Weights of a small mixture-of-experts language model, trained from scratch on English Wikipedia: width 192, 5692 steps.
Below are experts of layer 7 (counted from 0) of a mixture-of-experts language model. Rows are named up (a neuron's input weights, with its number) and show model dimensions 0-191. Each number is 128 + 32 x the weight over its row's rms, rounded and kept within 0 to 255. Numbers have three digits each.
Before each expert's rows: "gets" lists some tokens that make up at least twice as much of what it gets as of all text. This comes from a sample of Wikipedia text that the model never trained on. Tokens count by the router's weight.

# expert 11
gets: " had", " also", " in", " has", " have", " In"
up4:114086128115126126104109178118170134089094137136079137155100162158136119181110122084161114133130133110119100120168158115164146133099117096185147101134135138107176097205150192128143168170106172134086102083143131135141100135156155092140173130122150163124112109135116162173094092164155112183145112176096172118108060143135147162133165140153138127162102114133088051178124160092048138133168134180085135110162095124226144123143159094100105187132127127058085155143069154144135144162125182169164108143142126153118181097138093154088144081084137195142114115139154183141162057163142205122
up5:128202142160110163096140136178126107095087093132104103131090150136130126143127137152129121112157087115113071121102151124134100125137146190166135083073092000148150137118178157137198093173084156099120110179112110099131157118132060101092153123147144129140091057103111092132142129142133123162154155116144115152090181082153140152132145144141147140146143154101105119141113154151107062145136107136128138153104089177106093096074092113144138149118091143130190161183103077095132137149104088108175105126124204118164100129112128055172151143121203116165116092122166108123131126134014126135
up6:129128153136140182080127106110116086091072102133144099141131136116123130142140110146130159139155046102128100129137161100121133148051130101107175141117153142135143125170149120198197115109081089206113109172138119168118107071152138128181092137111135144140079083144217092116141107116106148124170153119114138164103160131137117122096186099113112114167153080091147118145153135118077088094098132103102136119144147187108141079115128156122127132128075098214150116129091074130142174065121142147140071192111190124186087117124136072099223103114164140059127169098139091097100133091103161084
up7:166179172136176089124160150143157127094139149116118087103160165147117096140156145089111124166141149086105085106166112152122115105135167179118150102095114127153112111082141120084099174094119129153101117100193215120133204067116141178099108121192084135141149149107129112129144139136087111147087199175117098135107149081146156139123126130090209144191082173166179104084195157122170120135146143137136092152152134144178182111153099152155172203141102149152125072081133101148116141204071089100142147115094178145112153071078114128150112114109084145076076103136103109095149131135124142110
up8:156124118103148170143164204157123151169095114106168096045091146089130141213093102120129091154133144136147129133110134155147107129138164162068105098176095132141081092103149120133082136174132159106147078164138152144132130171145110119173118155120130109097100134142124024170128085106110178041116143114166136104140125100125148193155121121174088132093095106094144173148125172120118148141133129085138101105092152083188206120181126123103095152141162122118136093097151123161097110151113245135100179195107152149178185098134100164106171097160182122091125133115116150123103141121145146129
up9:085164125146105134085133148174084119192157158159084177116091135138130135123102119155177100153136082137071137152131141110101172095111152157161211169200062113097164170157129118099144118149116090120077140129121194112123141133178147144101120127121123085179132180074186170141166122089134121184118168191052164134163139144117089136135090126123127144114135176074113111175062106101139109097123111160112108126105100177132063075146157168167127130127130091143136131171084157183150109135129174110096107181128120150076139080102151090123216131148149153166127161169114140120195157145134142131
up10:136073097143116113140129115103112128069090111105118127173020130111107118122146141107166132140141095094116119095181148128175119101091076138170156141106148104131143136180153178144111142185100191171096163133178106133148122132138183187123109101087170092143113122108190137164138190185179160132143165153144133145152156170119150108145185145080050127192118107129126103208150134098108108165129147177104134135091147090167117057088146126075105133216162119120165152122119174128193113134143096119156160137126157169116185118162170148163140099086163165134113086112157084143124094141155124108
up11:141105160109111184095127090159113113124109150129066123156127096154216169129101147186147095113180070124139107130169156066192156166151166115152182094115128129153109101110107110099134123107096100113113154150181109108075088107155142123123128078100093144142151113107156076134179166153110207112136114159069123190169142124122141060142116141069089150142137134046151082132149153136114106156148102129094183131153088166151137137060107129131131120070158121124092130159084180103125174117119158069083142181093088123126095098104166104122134104129123143102140149192096126106118123046192117168
up12:134131210154122104179154170149155165163146138069154070111091168116176155162102133147152105173196154129124186055181093149116129099125135117100125136145108044145072053174122090144154116047084119172148104124154135142136140158112155115153150111185195127132097058104198126132167124112110158150110140138127145122122082148110073098133196156130136110105109084084114147115138163153140113165143112168182150091127123173124153123178111148130123076124102079090136107152111089162172105154167113143076147119155115043168137147115133126085115086055143156139132122092095136137138140127111098124
up13:195190131084122098117145133167187144155152093073108111105111154157193135129109142098118084156205133112169124090090173143115160128110097129122109154100173084146159093161158084135134134188121163088151089096136115072113102163140129160161074126136127080128098152166098140179102095213075130168126154158099121150134160120111108082104091134182108140095096081113088148106151115126042150158142176083146193106103100137128074111109143144136134093146155141093078143175155135156194143081140153127154117136150107117119146191123158133164140151104095151092068097178148159132086144187087086120
up14:154152110095130165089068161173130082148160109133071139166134114149127100191097115142124113145132182114170116124121140123104187086104143072126136175118082107099165119147118132151145100179135165148188127074102125074151224116151177078141139109086131142182204127177177133108095159148149124183113191156109157128154085109091085111107141134187146160123162069144100148108149120199092089230165107122163094078115100163167127151109124071118164146124110110123121157196149115212124140119117167101164141122114150096143174100139086122120136111105155122134125132101146114122132084121099133098
up15:150145090136139176129149135135134153081198094156088163172131128138137131114138110119141134128101046158125125128095114157132082112127098147133102182154098149166163195188096106152122101093147126140082126135160103142084067062098062069144145104169109097080089135151106117168168148104154117153190166127112143136143146087100122127166138142085096135115093132075119142135151164140096126175072144134173119085061077121131039134080069147146136121155132108126140198116156105068108159140176077144130097152100124171128147097114171125162099174133086121058128067114129076089127150122062159154
up16:077131098116123146195078134158141139187135083107123166146105145134158138154123120168137086181098129105159095119117091179102149085119103155131147093094162118104154131106139133160071124192111101195134115086161136042116095092147070105155059099087111116123008101148082072105055121138133089110133173156128155177079113119120066193132113141148110150137125157133129086046129110147131124128157137138162124104098099147160079137167123064178134103159085123129126093139106097156168130143114143130109132102082125120145129193183126084097108103111138101116128119111155098109098175171069136141
up17:142150103158157150084142126145196144087107144068057063107128162126155136107172079163131121140083101155108121086115109088117142122098105148227104138090167125126159103095091118140110101151155158216132098172130154123097147158093123144112080163095127107130152173164216107140101063088126154136124139131101088122126074150064138061079135143083152150107121114086111118101155126096101101139126160136114145127089037073096139146085155090156159105150121112116098152214169149124142109136083165071122130142072115104074135128142083127154173120111154134081122137097081113120103156110110154096
up18:170155101122131120121137102115131195118094154193142144155156032110147116115144101092179079141108110160103161147138156131121159088147109123085248154087141148107123094209107090148119096146129113065147118149186156109154169176180196186116138110110157095131153096182192157165154093172108186097124115138161119120140117181115106112111127142119142113187122161138122147134158097182104155115090101120169150098115096161141087145117183099063144151152095166140158154119165121116163116095156093114073115104127056127107124165117138116112155158173093056129102130154125101169105106138101111155
up19:157096139159174120174171147140130113156154054096118124153048065118109075139137109136125097167178118144093074062097117105196124128128116145106119138145155076117117072110154155137123199149084133090161091199121120110095033121136113147177106231137124122115127063152131107109107109113100123095148106146146171120105140117087103061146089132163110098143127126120159130146154161112121181151050107147153172114176106117113124091129171107089115193119124162141185136089120081134144128146123072140090096171140115113108122138125111108154111095134113133122108098175162081167077106152153063163
up20:078135151117103095178154203079108198125126169100210113141072135100167106159079183101173122134131102086143199143195195087122143029130100084119128149137111128160119074155162127147135131147159126072167126168155154148132101138137075141152091063151092089131161097144136140149150159128135126180167177159128164170123089113149086157113132173105143094093158121158154161141090149109138089125097138144160186061116092114089123112127108178087122133121131093134163173160161122107191177120171149128157187144173134134165137121152133117150149111116103189126103106118133102129163156131173093117
up21:122133147151127124101093146145120138142076091133153119062160130120064110131139102153108140136138146103146160108080112154090202160110145140163140136178201125152095147161095060140150082100109113166131094094107108078139068113169114093138108141106143102139075175115097056158102122172150148112152105146126080145174094138132137171110106152127185116123122096133145161084103147108159190196158151081197152097166108124166108083148115180139102097133112115207148124136166082157120141081140101088087110148130099117090151119094140108175104048110123089053119138154125170170085156222119126100
up22:179144094109103054134084128168174118123130060086069119118149117155112147131129112136157132107208090118108111116106146069129145172081113164149134159106197105130123125149132139107141148212128140125154079122161138161129037151130170060121068153164138097213102168120109138182143111131143168178141148149121135172144143129148137074111179170122162177121121106118125087104136154116127144180216112132151153141110086185143135159122195128178113124164144134118104121181091125059117171150190118082088075139119118118134149134102166120102139165163160130113085127155185162133090109138111120148
up23:131074103138136158130165130138081127071158131069125138140118135134174097112125094150122154175111089098089186121145180163128127134161095128124120116168034026103124143123102118089092151108161077219113125115189115154174086192115101073129080121189134104123127112149152132122204115113095131145153129082116107174153144062154138114099092166062124149174112153115138080074103166133124133138095103098133188093101090117181110123084108095075160097098125108107123105097134104134113212094169105082153117140108124109158118105122083097109131128122154129140097113094172102141119158147126088070
up24:136115129094112188175115117105098172113125165070121059071163156170133115142129124149121141138141158130119137108136169073177181121117145108122098145102135089118097098127166030079142194107167129083161107125112181140088106099141132096122147113075132143138074161085131111125112094142202105125057144172128115147132131167141116135084118144093126160142167143073075121121100107115080106131126153079187105152143148112112121156118092090153137138118027114155099098167104173069161090192150124137083092135078155061129120145179118121198148154115111120110034128157148118133097144140127109096
up25:089146170162129130100150151134059139086128121125112143093128102145089121120147133075109102131160070128154073114074122158116148121055154184157110146148124209138116139138084081136181139127147117122150109174117144116173106098165130134153115095141098154136150091134126095126107110120032155010135090111100152181122100155060128113135154150165141088116210146115096125136145141101146135138109097153135125097140147094113065097102153162117115132115092100153197126146157146152122222080187172140109125170128151087133071140083178124164167138125090129132115145137168114135043145098176159115
up26:085121134167112098062152098165156187129128080121109130094124158168127109121167109127144160134123127043157107098108147094107119151127166153081075121150090137105122154126146161129215120149110131149149165111123174163172118144200163109102132104142169086130079125089086174114136168111128144114141135132126086185178139070181123108147069121149149073164128110104111110149084161203112136162154106128098106064118131075092108121152131107052127156124135109134134101107093118173152146111067183095060158153129155115142142083132111158092184141100186136150076153145209089180125153132133089170
up27:109099138101126151129146141127138110137177146048154100140126138159169177101100157104110139185146161117146131076179121094124158131077115136165072141124145115092115091156114132187118176122125081124125150143106093098056103064107112081168145028127119158134112120154132148174112181132118182091136117153132164119166172090149103108102135133180066125111103096106118115136111110128096109216195141131110183128109141104120109202112102165119161066111147066088129133171181208121147138176115113130159122127032161122149166117163133123116165127145159177140097097139186154124082141154103118153
up28:153120147122100106110127142099088186150091082122173045092069079132110113121121183133163123105146199156117150097159167133133133132144136112122143109096112117140094126170141148092165097137103129113149132128176122147106124102128138125130163098161082078096187137128187113124143098118090155148084091104118245101125108067139153160148208148106124192149162141133148116118124170088145094120104092186154165140148076113118186109078068118128127176071110095159075150117135162122128118163128109167097178179180122144099128106142158139151166120098117129070108177103077052120162192098145129106
up29:140129120138157114115115175144133114074179110107064100179122146116136104118110151096154084147142169061149061093156129067159107151141108189132087089078115079149130106092144143148081173128156146195141095148072157117134125147134113092151122065169153163139066131157131101111089104124104166120119127200127121169107148115116164118130117142172184114119150127084135095153142139128100165158171070137132093152145110075133128172145125092085156071153093113118028145161175185162104169115145135129075102111039151115177173117091178110116118136109129140102129089179131099130133062145075134163
up30:113070142115094150128131185129107114158148075109149141138116115125097148165111143154120127125133143097130084068143062156121132153137140149104142043126094111144034132117192097173125175150156170235149102075120142127131113125114078141130134152118104127136159127136129104143065097101117073134119112146134167124077108080124134164142103143154135170103086172113110105195115145126080194182162126175173144136149131162139091172148150109160166099178150121100174148167150085187163169110153105170139123129132101095193178079133154087100134140098146126133186123149189104173040132160141130121
up31:138121164106170138110123156108148188175088080044129092092065146139139127126129113159124096121157106093050099127162174079159115173141234131135096050101090060109124114134158156137206161160141148104117124162193217163129117134174105182111099098184125124125112151107160089127126107046125154150115067059140156079126150117167078119151107151089114101133124103166133124125124153130152168131075137144116141168149105118134157080123122112105132084114098120132120110124125156146135084146082063136111151127142191148128128106184158144187168113098136147107089105108117089126144127122136112149
up32:136098145142131156103182154132108109052145125089070153135110129141142138138106117121143167145120134127120098081190145185188121096141095171144132081049179072131148188139106047127114168113140150247179142134137133178143157157117103081132101104146119121089112132138182158117103169102080169157117076097119152179178166097209138108121133130151095102129163091068144118089130169112082157179065131113130122149108104103076120171127140087138135073125149139194101126146108126171101165066152159146091113170103156080163117136098142147108144139103127113128149114146194132100133128124113153126
up33:082137132142156129147140128121112126129140108053115141182119125094123123139117176112133062188075111042158120139147102065172180096157125185092113081114137101125103109102178138121158168129178114153113105093166162100146132164156095132172150078170125116111060091141174083108108138135131132182066125143139146140096114070143129139162124121137026105130120152084089085180080109112082130166126122164119153147140190139137150128109111178116123138097134116150128095109106111118125187078123127154108127144105197133164165130113128136080168057045124117133129061150141098125062152198126107119
up34:118142106155118163100125104183141051098100184094092086138165139165187114160161121152164133135094130142059161155131133093158157078124073136160148124101181139108118122126113096128141078191095068196052151168104124109155123127160091122154157102143098140098101141116101125137119140152057151122128128087124100127098115167177111143142099157109153150151161117074121170137120115137138067137095147077102100090104070132112095067062112123144141085098105120101131144159167141079153125141152154075106165190094171090104107133166158139161255128146125096098079146110142164144136141158117138163
up35:104142103164128105115154137062160181083147118078096137133126118108120072144164164113172090122131080104133118113180034109165111115104130171128124083082105118133088129180128177169115139122093124150144070099124161146125051111110051115185182088176123194174143122177124135164131144090147113124099148145152155139207125076094090106178116131102108144136089135095110175151143097071106128184160070112123130085142116072113142201135113115165109097078093121168133115109124160156144116155144059096138097126089142100152181164181098135077124113077141168141110136122104106109107120147102103169
up36:143100155132167161150147237076121135155144119160107154151107108140101080135111117138200085197150163114080097149118153118167100133140114159164173156131133094112094089092101185132166191118120065110075151119136139120095135102149139111117145069210166124124174173096145120135170065103134116173132119157111103113154173126201135130093126138128159153069145135047141148107096149126143081154098129118145153122123107114128149224082147086144085150150107111134124116178091116143113116177144147164091104129137101108152136149117169128119211205107118154095133115216144148125122094107119131149
up37:126134123163091055135113134063072198116116167035106120103108149142116159198137096090123172126139102129136120157170075105165160153137179149110094131135082127135055104137173131083145146175111166112119109108128142182090081103123129148130126122101099160111094128121093119150129132098142063192101171104098189133101109107121120131119165144052080129116146195138091126129204132152156107093163117174172131156149118107108154144143112137136105166049086105109115084148087120119149154185134113145165123121098108133169098116183206075147133131132088129131078114091118146136102148144047093143
up38:092148143121143158112099226076156118127130175145128128133094104142156119170175154152113096180102144127178091082163139137155128108120157119178120125165085141132126067112148113170148117131124142122144151143117118060051132124178122039170150135156141095138078107101133086112089046083123116155137187093104155105143060153107098106127162142196130161115109095141135117133098091080136108213149163145152082123132111075183177124119128074190153131112100142156096157189075154104117095157099089103057143131111139107111165091196110139102157138156192131118107143147113136115127116124151174140
up39:141121103085127129158155133122148171165147083112067119105096143128189121091142158105136144138147165141145044173126130135124151107140095131123103124136123044142142128151170102074145122159110067120119074117125110086193143126127156123120112107086137104142125124208136061128121140090063137120151192078131109155128160069092136135154120158143142226164107149101139183076113183147123144105171088168101150040093070100112111166120131149145131063123170122150108077162136084117176154106142133143123149197092176163096183119072168117127149132126156154126163090108139119109069172122162117140
up40:109137161168101147108088166158091121095133132133170101104072090119142206111111167123195144124108116077123125153132135097137146090157093167121084149158107123083132125155128144108056099145186125095119182207124154098115145158109121071137101093162172112139076187117161112110087170148151108187115119141128145207086111139133065109105142158187168153151103098115111093140091129096148105169147151078136117177109052121171183091138174133128177124117086117174139155152168093060129156122125091137136106129135145120137080167146133159187092081112080072134074117195132145108114130131071117135
up41:136143124135120172146113194096142084087165166132087123126081150119107131176155128144215120140113093113156090173170153087163169105109127145160132144172118127134155122107121125150156180106155102115119112164110122113094200101126093143154156174162155164133088062107170081150111153150145120100137178121154106136153194165131134113093107129128185162193134056074111112107077088092078144148112094081130103119117132133161159104107104149172161189125065148159175096117121111105109172125158172067103124186145093168102148112183141155176141081093095110085093107186193134083174106154100132150
up42:063128119149110152172136096161144102111080183159123116111168150125174122118135086160144140131106092136128122161172210132116180135093084131127138155129124195128116104083129154123124122125105087144132129155147123107190144221124141086091040062103069130093145079141209142152106136165133168077092097123157096205147131205168105133162140121124117086135155190118081112156120094145096071132074140156151180073130158153152093119074123166079111165162094127124155118125201102091157127098167118145112128111129148141133094148132120167157120136109184136125098077136128128191104108149101098134
up43:144154155088071110142096201101113133170140148142146100100063146127153089140151143126171122150239154125138083107163156158128127151136101128133170167096178073147118120126080156113108208141092166115180124124130131168094105152140154180102058133166103128118042103112114129153127155107152108133148125100104166132072122045122144072122112150170119169133099083088112091087137156158129124113148131128132159124072175142080099112088168126142092074136124130130099067125091116145128152156156120106155122240088098112124127143168114123158110079067131177150107101184107152142117094157123160146
up44:111178151182132128145084155127099157072144137138097107101124166110132119178135150148145115129091085126128082130126163101084136126109157204192153156137144118181156110130135104195155111144096152119109113081083148090177137112152166122111116091217187173146136075120122148109112087092175125177102169121158095188092092144098155128085158150189161150140101096109102167160119173123187153175138171150116081169159133104135125125099153124123116132155120146120129091178168071166132110087159088138097066132130140139137168172082143134106169088104146101031137112194150065153152095161086144140
up45:084109117091152118157161113114136171155131122058143166082079161119088119136099150138078100174177160114119095118106101146143083142123119130103102116085125134179106110071123079139085184080063132163094132096148146160102071131153122112094127205171138113140092134121106094138117120097138105105130059159095156076125150127062152147152153134130026158110171156107115110124172186101176109089151069158157121149125163135112105102164135156133104130121124091097121131110111163167104167072080119204076146143167149104082106146150146159147103084127133178188175119188166093096088109073112142133
up46:109091130136169098108136086128104129163113091086135095142060119088156165099121199125142163106169144126150118104139080088114130168135171125145171080126129118116167118134157088126094178169086093179133094103175153138137081083209153098156095127111138123189075051112139157144157160162080144168131152135144137200105102133119071141159184147126125116208062115083137130180111130164175083136153183140086107176112075103114113160129122118132152142135160124095117058156098109158159125168108082134095101095133112102091138135102102179105119074073128134147103111157079078066087114140126130110
up47:188116124077184125110149155134157150128124164064118136170122107119188083115131137101121108115127085107110119113116132060107134165154135126120092134089127138246107119125102155116139125153146122143156157127128169107124144111130099081114128054067199202125095111129187168092126117079130141061142092096100102127093163108125120073153127138122134215132131103126132155172099120138150068181119107057071190155147118085111133100105127105096130090095107128117140113108078141094113105143088093110116149158069165143148134059128162134151162112026142118126145145097119082146071097141121106163
up48:162117160097122116168159099164145162132182117154204089111171175145161140121117127175062168142163168171121110136090137157151130110128203133107125139181126106142082129055173150102122161206115161101128100159121155137148165081127135154156097178130189128162177079135129125099111135115110138116161083147141165198138142103134113139143124100139113122110161130150148151119166123097154168176166116135099074127126139124213098176084154156078167129180141149085186089102142098082102127126133161084126140122133156116164121117183097161120132082082126172047152120160177109140098080162208097120
up49:100112120113185077175072197110097094119190141075148134151104088129100157135164146119122070146101177113121076156191093108125100155159146099110170073054123142129128106151144139118043163140078112099114102138136178092111114122111132081112143153124191110160102134185086124178096148081101170129144049121082150102102122115134137208137143162138124111124121118151156131151150142114151128113181065146120153119234117123118187131144177161081091062153089125124155112140091094094139129136139125046114133109096095132132137133087160104147088110150176146138105126129153132103141112160117189140
up50:100099195110078113137095162093150171147127038169161106089118184128117144142108100104118079191162149103138066098119172151149117116117136149162118138156114125115059128112104182137102091074168139110127095102157142141127156092146082153172106166179136108142144136189099095160117087140131105158167116156146214110092168125117102152126093163206148118147073100150148098121082179079122163133146109120082149167171086123138138133152203153164101104137129134157099154125127077085186123151108126158102091187150138132126095162190180132135108120169135162109055157181164161116138113153123127082
up51:183104148080120166163183126107138138183147146128153114117148086148143109130093115146125168121165149121127129096202164140174142115160146122167157113115180135206107138085091131100085144113087135135104163100164128067117101062163136099115182118145119141140160081126156057127152114107137139159140155112108154097099108121123094133131204160126076089130193118124140088144146138090184085177136168164188128140127089059084105135185105111217174104136120079109133205165091151107088111129119113144107109193171112113117115094183140083131151133109115110172093077110107135122120172064147176112
up52:145123147116100100111149111129149175114103146094136122160125082106129150143191115140166048158135126143126091096118167120121114079107119095152110122104188135141110133135120158137165200147058087181116143130095108117084073143171112068111158142173129100156074033119094118114153116166102102136093098104162069133069093084118070162118168174141127131139169112103158108099128183108189062159117157141096125119103141190126111086081141056119120142100022123129151092106159072158138136138114108117104076163111112138089127165142088101146132130099188098121096089118082125124091114170103142174
up53:172121160046079171146099174135090174146118151107117113094080104172184141156119048062153176120145113123126080147148125112144073073109106141110116152127183157099168132164174167084141170143139124173177150153168119159115107164114125091146065150126124107080080117096156131153115198087129160134134111110187161177161143134086156115127118128067090089126101072079134116102130151165102098170099154142143183162089140156124072136098106165143147108119143138166091139167148169159076089133142087126090171171112112114116148126125117108152121048082095159150088087163092152158117133090148122176
up54:099097126062144104095170074112117127062223148142091100085129126155153161125148093172138121157060108111135150155146133162099137156163130104124150160129107158116165158088114092156098127128122171117109156110132114169199140137136179151145080079123188109122165101088087116131155139137128112133163088135100134174111102070173134122157192144169146152172109119083094142200142137179110065165107127083154111087083098077154050163120116099140150190139110104089132161131099079155135200087175114157110165125132164117114110111125101170058109116135183142132136137154149142157089107125167074174
up55:140163117110117102106188109126147123104096187087122132148124046090062173143174112139143155138157210141099133146158096095091130106096147141114138095099137152138106136087138166147072119156139130216119139120116136084104084069155106032111150101210175122065143062100123138140151156111085150160076137104115169155116104120177108139155204144098146148135101122110111110178138127151112085130106107132114183116123060061115134138115153061106140138121134124145088104200152145088100127158116112112136130125125184131146142118149109158120200148089111089169118126079090075129149122078099107109
up56:097112147110145127133148147122094113150118200065162176105140108151090080131176116117131148134162128119114155158188058101128117108147161137120136151187127101158077125092087137189088099131126079131143113188101113067132121140103062224148145187150115138106160148140143113122112113072119137143125138132143082136126200171109136162120083179158158075147157141149146159083139163156167150134081122140136097115194116118130127171113153129092203180066120103148178121122152123134176199104190135136098124116114091103179146152075094071162142158130102070124147111157166105124081151142117079079
up57:149175219190103112124103147148143100076082167143188124124150161111108068124171114140125151121128130091165150164113135125105157061094143137185186134118132091109125152165096141180094127085179099160132162103107069136075087098139144136131118138139166136156113142105124084157086144163153161109155120134133072189148104121104106132128126159111168142184107086139100081093119211144146089145139108108164176066204130066166081079095126131126150114106141134166167139108107085107115112123159121162122111099104173133169106112144135129133124097118162127100141084104246161121176103175114138178
up58:099108157174138125109102105132137105142153136157163098100123127140107126127198111193170113101139119120175156141108168106126207119133211124135124137128141132149128159132105117141161148081072063143173098174114121103092076146101073099135104087146086120157139116132094143151095092070124116133163139103136173100176097053076124083125159144093142114142136114097037139097084167105097074124132114076165100059176123097105110101110139166189095100138114121135142141122124102100162187149097137084144084198082115079096070164184115087141142096167115113092138119171178170128154150150153147179
up59:143168130058115086097128136152132124124074088133102095109123142107115127159128126119167094140138117137136048137179155143098111151150143112148138176086163087197128127139148104170106102146111133159155096045151114158110099081147138041134116086166148138120113096107082154126083115171152118149101157098136119125140126102179142109141073155150153123143085130135134120129112189107092131119133131158076188122112163121138082186167099160108147174135142145079088107177182065153124121141169083154121081196125156139201109162092080131141057077102172174101101099133111080168112090227141140126
up60:143125134157121111152106129120202128173134110069139107135068132101135129099139193153103148125157098072175085101087116094138167143135115149179129130089134071123191118117151156143058157161122107138094104168143061120097056135105156086146142081102108125148089125192149110147138138156095172109113152152111101149126152127127126066134126118130199151153134108083098095128082101054108108183155159132113151158166110098120112191104144127120113115128108115066081100137146165173144118163136086138142088125116121104116237132158095084105149102050069175096143113176146116119068135182152079115
up61:124159137182146167148172106135069182114091191110145107156070083062084086139136147155133170122172116125122135089166073112128146055147100117140141160085119169143169089112071072122096127133086117166197129220186182130141126171121138102135125140090178144125127127130127128118104157147118150099151171069156098114145072149133086133098176145065097104121105109123098114157144159134152099128133100100086201073167136153123107106132128101134122129130133111117163120122109102124159118137152094100171139150133099114115097191099119134087122167068108048142157065196160122175181146144121164168
up62:139120124120186123125103126133140166127102107139117154113151132101101079144215114156108053176149127103153119067180105093114137111082118148155124110165165099087098163129046121110084107190066114177136123125158142160129158107151101152144031101106109110098104090154156125129124121110119183111067111147070120107113108153126130105121099136105111099167106144125094110128165144133090112152148133136083123134107135113138106137085144141144129094193134137084111094113112209199177107151193159095065100122017080124122175109163145136146140088102115144102124106100142129138095116178180075061
up63:111157100157159087084124118123124119092105101113133109126163137170201111121106133108142103141131100153121107107173111210130158126169163196176107121186133129197074118104154167133134128204159126190081148112147141089161089108107134185151062070204125179112081088096133118125178122129085158158098139176160104178107119161128142157125129139113127200170114135096132115155147127165128069160091147112130105111098089119138110145140116120121146178149068103101135075112114129102183090141107120093065120142099148148191151132071104117145149077150130165070126121122146082146128080072107062088
up64:115136141163134090121160153142118194146020123097124123056049137150089128123136101114144102150143139139141104107087133176122115160110152148116087122129135118160028113135075097154177099085064124098132092169152106139130066179136134168131135157148140099084078141197118131165100134167142128151112123142133114146130024126167130134129143135153108125131067115113067119111125136090135081153073123089159088063113142199129117088082150152126096151134154123130194162153117090187150129069099172151118129182152118127151148126117122148145155115114104118102118099192172104132085120106168071102
up65:173125129108189151143151147113174155136114108107134083112129130160164101139092070074117108116093190135070054158133146156158166134125130084166125118149189126142149080123141111109160092170109127095156146089113182136136180113180155152116111084193127171130180104134159196152177145128131124161106143101103104158134095126179113061130129118146114104125119048169093134092136138103102110138147134130106122104153125155077127140105106125094198189184128134126110145140156215161130088163083204141171152130138181109142102091110143123117174117178177146078187120098139152152106057083103145170
up66:163137158173123142108120166199121106126117149039118135136072106118198142126109123160098130109139107141114141121156132114113125121139135151097178175170143107147121150203122157195139052108131099080115151156119178122145077137140108079165147087100174099121133130195169079103126192092091180118116133105135106176091085119104090153118140140145087132083137120141074081161153122135086098144099152144142154085108081157170117099136123152122186221142161132100107126189139119147132111100124117157136153158046086083181120119093121109128129096130203136078137143078132121159208140113117082157
up67:129063221148091100155112153103154112126118130157092143150143137152085136103093108121174105107107031076165122099088188113115094097141124129166180157194067159146118153137123141149173153123111113093109129128084144140059086185117161117098074068135123161167125095108142110178122109108117155163124063135054086185140145099126143110139136130120143060079136182151105114089129129111073106135078112143181102106130153140148129087117115145155100131150095142178127056141144121112125118075119184132133078131095184123128113097167138085147169141188174122047116123164132157139131113116135165109
up68:142109117148206083106189152166160088076072191159119118080192146093152111109130078099196144126165120084117142148093183092102162077094142122137197139082140145195114103117143164176117155143109152148105133106167102123145123102134199110114116167179176139090136024130108170167170105143115137144109157090065104144098119122117163135157147127118154124135091083140110125147116155170143132084121176145151171121141109115121127095081144084151143157140141090114193067120138132136162129126144182150103151091093160154082160053112142140116150125093163133093125085110186132119117158126138072169
up69:131163141049148111090119119162157126120137150077178103140133152141156158133113105167140129138101155145068122140168186110147167155166139127111143143155185094174107107165117081127158132094166147097120103127119119132147149112116124192143089170123158206139114127119181157142175109122138147139148191145166156171098125165118081119138146165156173097099153061121053152092112098140109134109145105093101158170151109122178216068119122126167162096087137054167165102141126101105183112157101112115106161169120131108096117136136165149156147117055146124136067088185135148055113151120058099051
up70:121223099172179153139071125145094108116118138128116184107120115097114173087187079100143108101099146120082132161115147150116168152078108126114110104068100138141084124143158116120180109140129106128138076140083122159171112177107108165125083155151152130176073128163148197116093151118159130131093096132160054129093130133143138117132126122123086185087097129098079120138089132177105112128115117132160158097104164140099082097079102139134102105171171128164149109100074102078147227091153145138109164115128169124059134162103103141174159206152178161158099129133142173164205131088118106088
up71:151188123094170112177112168113129074094156209141138096134079164117145105147137097109095120101196173112129127206106159128094155127148146138115138165095165066123106018108090117152091145086194163088148145120145161131128152106118094179129156150135104148180111108129128137149161127120128155128113141145132125145109147142152116148131114175141156146144141095111125109092110137152098129173155119060103135144173160068161136140133128113154111124165062104142122084087043150145114093173136118146116146152132158115177096175183098150146104076108087075154053073147129122119096048162091061090
up72:134105146124130115086094168094163138148146087152112083120146142106150166106118120130109138119147166114102071123112088170110121151142221152118119156131150157099132115110138168197123129145154088144144081089126134135137145063115156109106107161168163110154097123122063116167137081159115101159123094100121200083084123125151145120153173156120150185096127054148128165140087152219153123108173141103154117086153120140208100156148151103144088099091096090059073160253135071091122111166151115096118055122117182121128099092127109153109129135096168156139122110177109131168149082143127100124
up73:147106128087153089202189142126183111173077165101099089120112164153186133117138100129105092141110076155140142138158160121153132127091147068117149160120155174204131138134156126198158139065144127103161022106123145094133107109141178088111113158151076172181142097153111156115073112104103126131090141155092132136125073071145119099121118115104127132116095143115147086144180190104139158127099140179169138157149124122105186127137093115191149111152081143120143109104136201150115135105194134104142145161181136133094147108183200058125140141085137143111102055108148071102120132139144148151
up74:121107137080131152116130084180076108138144143073095153084122100159207134151145162134108137123128097147094106150158139078124110155147112095189169169114152114130132133189103136114093138126127084155086149149188143107070126141145186062105126049087116120175080131132140109172087188112115162089137140152077102121119114161117150104102137147113109192106159131017116157124112130137088066200100143128120137155120090134090156123124145114136131118113140132124063108216127184115158141071114179110100121191095089146091107084095131102177170087111143108126054126104105136131098173158115121141
up75:158131117087080116134107117113137112151104141066094119129122062098186131132186135170147045147122144152114139154107173109118129156171160155188103063105157121158117170103114144200060124089090161171153154147121100106124105083136117067144152123102238137110101057141132133162127157133090119155154140135156148126109143141135070067126177157121155135138123109169113172087102110112147075137125163137078138128113052135167185087138173103169099157144111094097157152145150076134108128124179167131152110199135160121117145114140133100151168105106058147111120083116125057108065148146113102113
up76:163163080117088119110151086170176147129114179112075166079141162159130146120125140110110082129112128157086062179142160125127130123156136111109151158094135120207062136147085152088173124145158135057078172136136137135108154157090196154107060108095140165232088136151155109107153149161119141062152142096138096179152085158133130098171140136125119089099124058109107182174136143107075100182067162101165165085084162151153154095076120136125110161143153133079211154128124163121150136155130154103093143174092135136139096114120146114131157156117136148158140101131092112145104173115081101147